From a checkpoint of a small mixture-of-experts model trained on Wikipedia: vocabulary 3089, 760M tokens.
Below are experts of layer 5 (counted from 0) of a mixture-of-experts language model. Rows are named router (the router's row for the expert) and show model dimensions 0-159. Each number is 128 + 24 x the weight over its row's rms, rounded and kept within 0 to 255. Numbers have three digits each.
After each expert's rows: "mostly gets" lists some tokens that are sent to it at least half of the time. This comes from a sample of Wikipedia text that the model never trained on.

# expert 28
router:132107158092093116118129131144120136127138105102172095131112137136131109110103115132126088153091097089087141143136145127125090185164146147150100132082116126138162136086114141106115114178104131163119083094092106146108159115111109103119169136070169177105120137108105116133105122156102095120127151117122151150103118149149155115131149086128154147162118149135119126139068123126143124102144152110116129138154121126136194139167131158118126100125133110150193122140138147145126141109108157
mostly gets: " (", "- ", "\" (", " [", "(", " the "

# expert 61
router:149105137124136128153137115137104135146122106106184092168116111185166121168113151127120139132119093075094152094094135121143110135141158127141131165069104143116150154099116150136081156119175118152086129104153125119159167154134124104104156145115194137095101117137128106115110104118104112142149140122153120128112121112146147102132142120085159163108111109146115124116131098116123146108133148135114110100165119151135200114149135122157105144119107111138193123124135144166085115135133155
mostly gets: " •", " —;", "!", "):", "″", " /"

# expert 8
router:165135163093111121087138140134108116112126101075159084140151142133117112102101116136133089178090101098089119101151127153124125148164149120114151134096112134140171166130099092083075158144133142143095125152130141151112183135137123126114154134100153127120136095127135100180111109129107115119127131139126135127113117124140164095132166117097155131115115155159097143141107096150136129135150126095095111097182150118144188114132168144130089108137147156115181125141139168147141117102127115
mostly gets: " e", " rem", ")", "]", "0", " g"

# expert 57
router:175071166140140143121136159102122125112124071106128118119119130156120087107125103128124123169123110106152144108119098108113108162170181108128141153083090125145183149132142151104086140142171117121130157132158143106117150129110100081122158111106185130107123099126106129157113075154124108094103121127113144152109098130153173126136123110116139142160146058118110140134090099147127140112123132150141125093181137151147153109154147130141100129114116120132169145145156132148125107110148134
mostly gets: " St", " v", " sp", " pl", " Pr", " tr"

# expert 5
router:155140162114103128129151139094088147138136106099135113138091106144127132130134097118157149143131100115109112136112156150133113145170136134171107137086128138171152136120135108123089149140163114139140135131136123116080132155149129125144159102120140111113108107159118105164108123145087101109146140157127162157095110166144175117116129107075185143147128085122112090152143119113105105145125129096089148106172097098110173099149127186121120094146126136160208138144161140150113114121154120
mostly gets: "st", " First", "nd", " Part", "rd", " Second"

# expert 13
router:159135169071122131079128131132121117114118101094133090149119131161188136143142114140132103158112102086107152132090081140120111143143145131155118135104114134138148169115108108100077187127138108154112105109160135089145140141163117116129138139080147124141154105152126129156121122134082083102145134127135132146125097110131143119158136131108115134130132141109114135149091086150132093112167145098127148097149148148124173099137137132110079137139113140149192125183152122158104089113119091
mostly gets: "020", "024", "014", "019", "013", "008"

# expert 46
router:135110139132113149108119143109107125170149116107114104131127125111135154130114138113129118169129098101132104115080133117122104146171126145155126153120086103136171154130128108107110159162113114164095127116134129126141163133108100103128128167083123156138134113131123123154106041133104121093132098087139087108156128079133156147145160103099162116139092100134103107157100109133094095162150135111100136110177101152121155118173155159115092137117110161140160149157128137124091077104116153
mostly gets: " P", " p", " Mar", "- P", " Bar", " Phil"

# expert 1
router:169103164099134138137120132151097143160143108119132110166117107112156145119113129097084123161116088077128098118107118114125110165146124115151114131101092156142163159095110123116103143167085161175108122124136174110103129114142099118112123138107173159102123123145151133128105124159099114128149120144122120158079085083166150130145104112131144140138131124138132118150088103167107091134146151120112125124132140116148140101085145134113087104109104142163164120140153152174097093071100165
mostly gets: " that", " al", " after", ", but", " under", ", which"

# expert 10
router:134141152131095122074133127097105122151154106148097103130099143144111088100127129122127098147118096084093117117116147129093102155161132103149114117080091118150168172118111119115092158151125127182083109116131090094118135114147123105139142143056162134093126150151127129143119149104093112123128090162143136163138109115160154113146124115085145136143116112135111135148124109136133108118161126112106148095152128131158180128135151154113123120103076149165146144145131168167112082117087117
mostly gets: ", and", "s,", "),", "a,", "er,", " and"

# expert 56
router:159109150128105136113136157134100124122148112098139116124101130118138140122108124146128137147074092081097116120140122133124121182177149141150137135093069137141159160124081156104098161131115102140067142137129109147084126141144070113144181116103115119146110116164126124151097111141101113123133125146170121147081087147150161113115128126104135141123102117124096102127095127171140101132152123089119146117161137156169145131157116147084131128104104121161187145127154146123108096098148115
mostly gets: " new", " high", " main", " same", " small", " public"

# expert 48
router:148100152131086122103156123112108122153098090099159097167105119143123127110147109129114123185109091089118146103124138160114074168127137096161109144095141149131164174121120116085103112176118119159097100119100115113130168137101110114104194153121151136114111126159117146155097119094096102105108108122143125176129099121170133096148168129116134134173140094118109131134113125137128105127188133129143137127140147099106162121121130148108110132147131157149190139133158138150109118129113137
mostly gets: " they", " members", " people", " children", "ities", " games"

# expert 54
router:135128153097120131134127153132145131109152086139152135110136109108166136091123087123098140141111121117116125115120099138139099136168109144137117121076086137139163136125078124104107139143142090149095131113105148107065119130111095102128179155108143112129134096146150115141099074153126116099107152170133148169143099104179162132129134082148172127150134111129110124150120091120130085133148108138143148147176145148112144097136157147104079105104121148172171139127179143164129112122114156
mostly gets: " Comm", " comm", " Cor", " Gl", " reg", " Sal"

# expert 26
router:153077147135091123110128134148127149167133122109168094160129142168143134120155109140092116166119064118123137116133138129148088148138159115136125141092145134162157150113113129091072111165129113154082124127089137116139168133139136126115182163096197132119138126121114122148088117129089132113128114146119159131121083128152150118159142120124165120173148103126088127148123116101103148147161177117113143141146105114112150105157130155109088123146156136156164122148155141143086126128103166
mostly gets: "ets", "ures", "ices", "ators", " They", "ians"

# expert 17
router:142092160112107130110143141135082159136126096103203101137109132138144116122122151111129152139093089080129125160110119106099076128143120106138109135113147149158169147081094095118085130164111116168106140147137145097137166133102107128115134122129120152127128144169137105179106110161108118132111139147109161131123117133157169094118163118108150121122153107127120108124128106150119120123191127123092140094158146147138156084145143180127094101095120138178165144133118149142104129095109114
mostly gets: " is", " t", " are", " has", " g", " th"

# expert 2
router:138117154142069132126104153135101138145114113081176103173127160146117121135129122152103099166112120082123131124137113133105104139139128128137161155109107153132168151117086132120049139130164121135099125089108133112113132116158110103112160158098137154082133120120138084164111120118121114134134107170130180136146093117152178119145150105110169100131112097114109116128148099169124132125141111120154158136133144118136159117142151153133090092126142128140191114092163127149078121114109106
mostly gets: " \"", " | \"", " trans", " res", " rel", " Trans"

# expert 19
router:144110145109131129137147126095112139112111125104147109165117103151149109085127126150084114134106115086097115104116109120089085146124113131123165101102104120147181169090109134119081137146101118140117102135137133091096169122124117091124158149096147142118151124169119132139103083138070097108095126151150125132118121125160143138165112074134148110137142131160116098139110126146163109117139145125131168103151112125129168109161172143125068117128114147139162106146155190165103111086124119
mostly gets: " un", " Un", "|---|---|---|---", " vis", " charac", " ind"

# expert 18
router:122111126128082145139119150147128132156141102104188108125115121161134109090155139150153100161106099108108122114078082122135086155150170126179136103104095117138146156109102125100074146145142106157092129132112129105104165130130120104130122116102149146101120113198096131173100111136106094112134135116144146125107109115128170129159106116096139081153118089114118110135131115102100119125142142108126154107162106140143171132146141131116124137146145151130208133122154114166107102109108119
mostly gets: " including", " named", "  -", " include", " included", " considered"

# expert 6
router:171091157099116111142156138110102118118124095148134110114143110131160124107113103132117115139114103114104131115130119142123095157150140132159118138073100120122127165100112101071120132195149106170090140111139125089116153152146103131110173180129156129092118129151104102163114109104095107104118108148129122155098115133138137106135149144077121137133135126126129110147141101157159115116181135116088134069170131119159159119117131163119138117140094152173192139150160126137106087133137137
mostly gets: " team", " League", " season", " series", " area", " school"

# expert 52
router:143111139124102138148106138152109128166138107100161104134127111131135145123157117131096128167095088090092127150132110119153108144166138140138158118094099134149135145104095143131106150131111097174109117119104126079086177106089123108154139135095143143118110110126132131157114085122102126101121129151128106111102098127159131116138124160106171135167128128118104119133077107137116142110189106113119141118138161100122159135154153144140069106135114119179155176133156196142123076109091139
mostly gets: " s", " J", " S", " Th", " j", " Sh"

# expert 37
router:146109155120127144108107159137114115143137104130165097137133114133130096099124153152130102191116132109115112144084099126118089119160152091176080148119111151142180128110143078099078154133113118142119164137120154092135146105128108144112170127120129148103112095142112131162113095152117086134140110151119156088129095138155140138144136113088149154106126114125127112145112122147111140117126130097140106101174129148152144110147155169115056106112102151125185100136152123136129065128103142
mostly gets: " And", "′", " com", "sp", " found", " em"

# expert 21
router:150127169117136117126152101094089139118164129077137120138139115147148117110147116128123126176081115126094096088124140108134094141139158112123133148101114138167132204112123118111063121150127130139093127125144126074139129146109104116122159121090189149138122119143110110151133099153131116124140148131150142130112095133163143098167119098108147158130133094122112110127118123147137133129173149116142125066143145157171162102128162156103093138152092116139171143134128172158126087121117089
mostly gets: " E", " he", " had", " In", " He", " has"

# expert 62
router:139127132109116122115100145115090099123140102114130110137114127128165094139121126100116083153077111094107130144129085135134114157132159124155126131079112108127153158127117132109045132177132090135110118107145115108117162132121083108109162161088135145101123125163140119127127119141127090088165130129138129162113105110140167111154133138105131132147128132134135114129108105138123135121183153116143143092176124147142198113125127149107125094133107156164206117147117100154095077127117112
mostly gets: " died", " born", " politician", " director", " coach", "born"

# expert 51
router:182136128107153141142164138114117154155123123090161133132100124116133131107136137151121114135100078093139142111112143131081119162152165124154106143111071160137151155102115126087140117172128136169113134102121097107106169108124100127128139151113120138090129122122105138153140079151091104117131124137136155103089124127124139135136118122095159118180107076132145077142122120166111104113190125117116117106175130118156195108128160152102096115155102119143158164139138110150148104109108130
mostly gets: " f", " F", " l", " h", " w", " n"

# expert 4
router:121096144128150151163160113114098124158120094126164123128137132126139105117137102131155116132094099082109110100111117146093087151140137126131115140103119135141144146154119112077079151142104121155125152131111148131142158116126110132108176174111123155066092111149148151138075110199110091107111158147129137129122094074133164121128150109114138145093131093146120121120120092140127104151164136118132120110166103119141191124150134162085104143128114155117175104141104128145114083142153127
mostly gets: " O", "%", " o", " me", " Gold", " appro"

# expert 58
router:117131133118134144122145137132098104146162105123161112152127143163154129093132098113100128147094088112105156126146112124099085139144149113181111142071115163137183139115104123125108142137113079160100106108114104106141157130110094102089162132078131117123115103127135121148082074172074089130135140119122114126120088139130126141138122099138150143153116101133116119108105145154157137119156174130138105132159152123136204123145145155128132124116120157157193133144128166161114117110127138
mostly gets: " |  | ", "; ", " | ", "% | ", " −", ") | "

# expert 24
router:146099176109096108111120137139096146146131121090163108135110135124112146094134101153101090147086109108132093092115126131109141176130161115141133176106100123159161164122127112129086151170144133148073116097150120089096146119164120124117110145076166151111136121125117142130128137146120115092134086132121141137103092124152153129160119103113130141163110113126107121157123157151149103096134140117115125106186133144132149102141156153108127122132082139155222137109145099161118107125117123
mostly gets: " with", " at", " from", " for", " on", " between"

# expert 7
router:144125116109094142116141135135104155146135111127161121128104113152123120139098124188122120134092075086115109107118129114139100177173159116144136150088068107156145163119118127129090179127134127143098146130122134099093136141147120107147146169079135145105152126142115089148108121113135114102160152135145137098105087119152165137171117096076161145149106141143113078152097130136114129112131131097110130099189125140134146094137147138094126136139113143169171128143146173121111102099119111
mostly gets: " National", " British", " American", " Indian", " French", " German"

# expert 3
router:177102148121121114134116123088129119139105115094183094140116133128158114115116118139119129141067073115110107078108091148120098130175152140132119149091130110134145181102123104127097154146129094146092102082152128092145156134151112089119194118105148139104115117170145141160105112146112121074141144133117134127110079113146154128146128114109145145172109080125110122137101116135096135132144148122118148086156150127146191122147107132112118097130112128150153144140131118133100105103155135
mostly gets: " William", " Michael", " King", " John", " Robert", "ić"

# expert 34
router:149143147097115105124133155108091110133095110066144073156096135132146152127130108152115100130078099103103122103111103149109120165152130086154113129103135125120178184123096101111113201130140145164107152133143140125120183141129086121104123173083170130124128118152137114154130079105097116123120141148122157107138126115140149113145125125080158140155103093137115117120108109135126118136133132100112118099157120114133178130171136166115124094141089143132171136160143137126118100140131142
mostly gets: " |", " |  |", ") |", " |  |  |", " ===", ")"

# expert 25
router:153101162102132110113114116114131146129120129114149093144103137146159146103128101116081143148112097093123106148136126115120105170154158136136123159107127167162172116090112138110098116153145060161112135132143125088112162136150076105130142168112142139109130126126129101146103113132076118114136120132083089141095088143151154126175164096126153149127115124138133141110104130134110103125151113108137130092136139114110158135181160110079079120115127129103193137149124145152124077092133147
mostly gets: " in ", " comp", " part", " July ", " January ", " November "

# expert 33
router:138115150122111134111125115151104110138138120069153111109103107096143137113090104122096149148119129086122123150106103124118100152142137102138119128061120146157172181098115111102066138139104132144137135127139136127129186089147094091138151128094162104124118088129123123161110058118116117109155141133131106155116111075159162123116113148102150115138116092115135116150099109121141105125182123103113143138139123112172172164156137145127098115104119159171166119142141144134095103112116132
mostly gets: " Cl", " Bl", " bl", "Cl", " Saint", " voc"

# expert 30
router:128139127156124107095125129107128151147158129079179129158111106139163132098109102132144142165119123109064115137121171132136101163162119113150148162087108168132143130115140118131076132130120111154114110126120156127071128140130095113138138157110150123101097150166139100131096076178098144110142134119126154125114100140149149121141163091087155131104134134113101109117122084158119095104184118109076143115179122137132161152154153151118091102110114168147165131132149146145123129113126119
mostly gets: " d", " D", " st", " sc", " Ad", " ad"

# expert 41
router:142112149097106142113107141105124135114128107100157106143091127152161122093146127167085103132120102075109138102125098107137076174146140144170146131084121131159168155105106125107094150138158104148115120119100146117103154122153101127124174117084160125104135144144113118148096094137095122078152138133107147119108113115153176112168139112089130144164098146114107121139106080128118111103151125103093131105159146134174156115166148149085098136117100149111146126159155116153103109114104131
mostly gets: " New", " San", " six", " four", " three", " five"

# expert 50
router:147116142120109132117182120136093109148142094102174103134120122130159128140122132139163121167087092113133122106119123150141093146160135111145078132100120139123184195105119099091095121153156100159103144118110153106144173142158087128108172144101141120120113123183156099169109125139106131121135137139134123128085105116129122101122145149083131101137096109132105102133127107165136114116175132108109151113131121139162200114132121162126125142148100141159185129155137115128093142132135104
mostly gets: "}", "oute", "line", "ourt", "raft", "ship"

# expert 63
router:179111154101144088100127111111119112115142112118185116139101139154183130109116112176125103148088070082124141133092089165135090153138147129143102159086132122157152159114115112123101149146154112163113137122143128130148134128144095108127171171096151139109139124151127106167072143165119095094096148142107159094110084109154159128116147123122141145156116124111104118155091113146129125101173142117128125129140130108145185114136136130086094113119110131169160137134131140147114119117135120
mostly gets: " University", " York", " United States", " United", " California", " France"

# expert 55
router:146099163131097139128122146127103109181130099095184117150089121162124114106144113132111118153104108082066141135120095114117102160178171123147111137113096112177131154120123090116125145154114070171112113100100136122130160143105099124123137121089132134118114158154112147148100090139100089120119107155139144131102107140152126099134151110091158141132139132112093113125123083139136129127140168131135134102173172142128174119120152166125112119117111132153156164107163140145083098112116105
mostly gets: "| ", " A", " T", " S", "|", " | S"

# expert 9
router:182097163077118124131133095133096107120118099136162098129126152148127106099097116159118107162106107121129140133157108148132099160178119152119096162096127114145164147123117118129102165151114099135093141100112131088099170127149075124102146150127133163115145126140128083126129037159131108127138124126137137153126077128124132125158161148100158115129118110133126116111115098125134135123157143114104129114201118138138189143142156136118095124104138125165149159150119140145107085119128131
mostly gets: " dep", "í", " Ag", "ó"

# expert 31
router:135105131106092158133147124135090136178119112145188104148151138109168105109125136138087097135099119108114120107127118140114088141172146144137076185070101127152151131088082141139107137154160092153102116123112126095122175084143106117093177122113136144120093123168138119131079105154125130112125110147130112119147117141138136139140147107102134131113115102144089120150129081142149089134144103136134140136188129155112151119125157140130096111138086145125174115152125154164135129128146156
mostly gets: " =", " would", " can", " go", " may", " wh"

# expert 53
router:166106147099131154135154172129070090148099084100149088118098123146149104137097118147106079165077117104122153097114146118123108151151148140148079107101109140128164172133114108111119140128108091162100121123123133087112151172108106125107184140109128109145105125143109122140106074120093121131115118108127108157148137141158163107127133113104133159147141140116091136128115089112118106100132157127152151127165142137125175134124119121113079142136104153163175143102122152171145133107131149
mostly gets: " M", "\n\n", " | M", " Am", " sk", "|---|---|---|"

# expert 42
router:155145134138122124122157146130097127108104111108151111138115124135167114103131103144114140138075107105107149138138118139160097170150143125169105170102129153123141200115094110088085124161125094154100145145115101089113135132088080143114139108123178171150116089169117124128122118143113122113112128155139124106087095151114132121172114113091147120151141102123119119148093141116107147138148120094126137081148131132150176112129123155101071120144093127173173111125123138113144081090116131
mostly gets: " not", " only", " act", " final", "ically", " elect"

# expert 14
router:164079166123084112111128161136084124167120106074151113166097099132153110137142127170111110148103120089110159090118139143078114183163139112166117144093116130120136159101100100141085144106132150189097109113095138127104129119178103099107152140083153148137119133152119110142102115108128089120145122140126155126104096138158148126146139099072153120154122120126124118129100098150125127108146137096119107137122132126134172136150120127127135101131131112129185120136161134162124107107161127
mostly gets: " his", " their", " its", " her", "iving", "aining"

# expert 29
router:155141149087121116136115154174086126157146123105156116130089095130122123103116096124121117154114092097110170123106151128149116160133156102162139116099064120109165158097146140093097150145106086177129129120125096097127154152112121121116179152094160133105111121169106118151151105103121101118135139147103153146109101152150146137154158140123149101145117097147136113159091127164122107113114132093146113120125124133136170119151111136125043104104121122143150154165163153151147113158118117
mostly gets: " Sh", " Ch", " sh", " ch", " qu", " N"

# expert 47
router:138142160095124145141121160117121158130148112094144108177111118108140112119132116142075099157104098124116131099086148132122117163134183097157113116087111122114203188138100138105101164148133140169080134137135138138098159092142101115123161146105151140127141122122151099157085105160106128123146143134132123135133115117136137122155106106084106153149119105142101130114106103128119127138131161095134120142139161123148165115115114186160105119144109174144154134132173121139082085152154151
mostly gets: " Car", " Har", " Hol", " However", " Gar", "ele"

# expert 0
router:133117141107147129091158113119082115166122117121144098129094133135131130102119157183112088168110114139117126155117106157108091162147150128158142119106063116158156124106135155135128151146088153151127145130137128126126162130157120130135161129100149120109140126157121110109142082146114086095142151161130138118136069160143170110160122104123177130150117103108122111160106091150125116100153114074099139077189104116136157125129150147135084128122090128164169104135140147143116132094141115
mostly gets: " c", " C", " | C", " Ed", " gu", " Gu"

# expert 16
router:112104170144137132110149153125111130139090116106155120174102134141137098128132106104124114143114119104117157106119130140110123163151155137157129147083107118138148160138127104106103164148163128166100124125090132104143118118123069128093170140095157128129105099130149126115083117124081119076136131132149080128112094124125171125121139124094115178146116077138114095156120088154133134143142134116115123115178140159120173128112128143099072072149083111166155141129183114138110114138106132
mostly gets: " Se", " ass", " No", " col", " Le", " Col"

# expert 22
router:131112152130105138105126137104129101145116115115149111131109136112128127127147136166125120133126079107093146099095137133073112135174114171129121117114105114146148157114118115137093114155112102180106156101125112110137151101185124128095183136087149141153111115181160145141089109107102115097105146124133119122132111107120167120161122139119105148149107103160123104133111104162139085116160143090116113107184145135118182117163130099099059138114135159158155132122165147157083111120120126
mostly gets: " Pan", " Ben", "apan", "ano", "an", " Gen"

# expert 27
router:140099127095105125107137129155101141131116089122132105153133104147160102098121130137120113166116128099092116122113117122107103149138131129125131136102107116161134175094110087135091143147161117150100139141116125117124170113142088123133163162050140156117123139145117110159129111145107120123142091153133138171094105092151155131171144132090137157145140111123108137137136076151125145152177110127088129100206133108124176132123135164128072126158131128148150119109132100162100092084138119
mostly gets: "M", "D", "S", "H", "B", "G"

# expert 45
router:118125141112123116113119121131100165103135117141161118142134123145141111155115116167125127163102094107103147084145138113104104140163151103141140128109088128168152181108075137132111161128122134179095098082125087064138176110144105119130161138103122131111096092165135133169102097124085111108134118135111142115131106142155162106152125131082151148164113116137123104124154102143151125106154142096132140075160113150147174140124126137145063103129079148157140138138149122126138106122133153
mostly gets: " Be", " Eng", " Scott", " Ann", " Rich", "He"

# expert 20
router:183127115092094134102132111101110144138113100138141094150119122139138124142107121142124134134095068066106144101143142134143104177163135127153142108078114111141136177135131112115092178150133098162087140135120145119096141129151100095132180167107135112124119118144157089128072102148090119085133125140150140143112116099140165122141112103083187133158111121135096080133110109132111105123157148109129117117140141140148173112139124132100113143151134119175163140153169140135117118121133127
mostly gets: " Black", " World", " Christian", " American", " African", " European"

# expert 12
router:148118149134111112141131151123076157132122106089150082160097105129149117111119083160120103147090105082079118123104127129110098168172149155160085143090087126163131142111108114133111165159113094166122143132114108134104146106125132094103127144112126145117126141123130144144085134130080080126115132144150143133101096125133118133118146113098179132132116139113140098117089108190143096124143128080147148089134136127123147124173163148117116121117119146147194137140154124156099096109133139
mostly gets: " in the", " a", " at the", " is a", " this", " in a"

# expert 35
router:137144120111111083129133151125105142141145123116142090134126129129163139113115099172088108147102127118100125103112144139144085137139150115163146138080113129141162156115108135088119126165115093141099175083109132084129178108157096127123149155098146140112087093121106109161126108150103116100137135150142144108126105099149163106139130084103140129153136111103095105147123114142108151099140157096129148132171119178146200117105144162118106102149129164112181159139118165143124094126136159
mostly gets: ").", "\".", ".", "s.", " ==", " ==="

# expert 49
router:148129119066112133117114127145108106152137109125141073129100100150132132113144100135120126164106117083118155128140091127152097129145119140139114133075107105139145179099113101121088139145118154151094143129088124106139149128134093136094128133061178144096144122154111136143132089096127094126127102167110150151106103101173146122160135123092143131141121121122131126130101115122113128142130152111124090101170115105178172111141130123075062105137108107151162132128157119143116110071129125
mostly gets: "N", "I", " I", "V", " United States", " V"

# expert 60
router:149104160119130164137145126142116122109139137114133130152103150153106138138151101143128090148081090086108138119101120143140100144168138131122115142107118105147179154139116115119105158132132128160117142110098156106127142109179090085102176135107183155139149112127153124144139078143110103121105133150134146133128071123128171134128145091111154135124118084145120084129128104173115119141124173085132114095149153169154133102153146152093098121096138109133152149167157153142070091119147124
mostly gets: " Al", " Ar", " con", " Con", " ar", " en"

# expert 59
router:143086122102101110113153111168119137138133111103133093177094124131153116139160121129088119148122108116133140122085139150158081136139136118133116136096105146115170188096115081105106129140113133168105088135112112106106115085134096136134136152106150150128158108155150094146116067092103104139115116131147134141131106119147135129180152129121194132138110088132118078157128094132139127151143150120130113123162111114119164126150137142075087093153132131150168130140148164164111147092122131
mostly gets: " ex", " Air", " Ex", " I", " cons", " art"

# expert 39
router:150129180112113116128117126098104118145121111111157095154106112122171123147118129144120094152096075116112118106105143122133105153174134147131118159108124123151157201106074123106085153167132106168104125106124135109107148144151106092120182127084164124083113118164151122157117120160104147083140128106113139107106088124146157130141121117101138134149116110112121117124105123163089123132152151094113137136126102114124200119147121147105107143128091132164155125117125150122069130111143107
mostly gets: "son", "bert", "berg", "ington", "ler", "mond"

# expert 36
router:123111147129107136119141109134090147140111110118156081132109120130123133128116124136107122160098122081115130109134119112107124171159136114139089136084119117133153163139086127146094169163114141161128101110160128131096157134138084095135170162062166147106118118116136155130115108155097084076152138152142131143116109123136153088149142116119137140166122124124121134140137085106133087106184115137156135124191158139131180153108143145133114114151123120160156086099157155178148108100132140
mostly gets: " L", " R", " H", " W", " K", " r"

# expert 38
router:125118147100113103121129134127123119162128104141182100144133115137154085103115102146129147147083085104096107151111132170109116156135145117161144135080085137148145164126113098094115138163124096146109145140149103129127172120121103092121206136142146129085138100141112087112126099098106104097096117158104127154125093118139156145153107128108140144128134102109099106142117092148156142129131122102110134097204121167119132112145178166137082137130111135140164118127111110145141109091124151
mostly gets: " form", " them", " prov", " design", " play", " lead"

# expert 43
router:135097182106137137127141152114126147116121091111150111149090137129133125094111102134131086160136115086099102090137128130093059173178134138174119141102103135156158172128143138083108155140132126147128132119107147090136163115160122137106152134110142166128128108154111120174086106114102092074120146110141150152119100145138175112186142106119118133173118143109116121138124120143088110121157120106110141115170127124155161104145121154116099119128122145151176145158118116121119102114164150
mostly gets: " was", " two", " were", " been", " three", " being"

# expert 23
router:124109144119141147116146177123090146133101098120167124160092135135131096135125088142128092170110065110097150118099105125115098177195154142148090134071106149164126131121117139094108143131116110164080138113120139120116138137127130108109117158073103150117109130146108107181131116112134105101140120154094135128123102143133167114146150119100153146127129136152062115150117079160122119134150099108114118125165132151138183127135102150122130119115123141165175127144140139151113108094130133
mostly gets: " The", ", the", " B", "The", " with the", " the"

# expert 11
router:152100137140110144148146147105091104164138093075148086123131106129156130102138125134121102170121098144101142106075093171107135145135147127174089124112093129125192158112088147096093137152127120158113142137133124123120132129124122105116141146099161113081135112160136100143124099149111126092137178145152112109135111125161122103133110133127154130150115162081115127111081135168127156108149128117148134119165110129109178117140130140148079125126102118183186130118164132164116136140117098
mostly gets: " author", "minist", " charac", "it", "lic", " occ"

# expert 32
router:137130148079143127115140159129103141108109082078149123159114138129127126107133115109110115150112109092108121097139077131145094131147116133150140158099114130146186152129099138117107151135140129155103128127123138121120153136134081108119144151107142140140134084158159146181073079170108120085145110138156130142093083173146164112150142107132134111165112128133106127138118108159139126147136147106100100116150133136133192138147162134116049122125148141139188125113152137143110086131132134
mostly gets: "53", "38", "43", "57", "58", "51"

# expert 15
router:159089146109085110112134159135122152133116083064148109114102127128131119101124122166115108142100086124116108082127123147106084155156177122135115135109123100110134167111119107129120156155124124177102123131124122117133146082143135124132198153086129135098147134114139134151094117158113129101138144126147114153121039098166156111151143129125156164122134109122118132158120107146133150122133143116104110146162151156112184117163125158119093130096117154165164155125125137163113136103106125
mostly gets: " im", "ti", "ini", " Im", "m", " la"

# expert 44
router:124098168095129141114138136101124127130130103110159105163145115153165102107130141132112134170099111085137131114123098154140090140145132122147152135107110147141150153093115109115118171152167107173132122130141140113120190141144099093096184161078122133098115098143146130157076083156088122085126109117143123101119123137141152149128152117107163142129146134121135098133118079148144094138153148076131106094168129136152167122153154146129080127127129137167188134127155145154116124109150128
mostly gets: " stud", " surv", " Hen", " | —", " Ret", " Apr"

# expert 40
router:145133131119096124124140126125109127174123113139144079172102112122156125112129133130131072172075106062116118134125116155136077160142140125143125158072109145134171141115127120111111132181115102133114103097100112128171163115167079101104148161105147136096142110130119127114125116161092088110119119144096143117131111120137147144131136122093158124152112110077142102159101093134108085101151109107132115104154113090137178148157152143129108161137124133139167112140149124141126082122130153
mostly gets: "'", " k", "',", " '", "’", "..."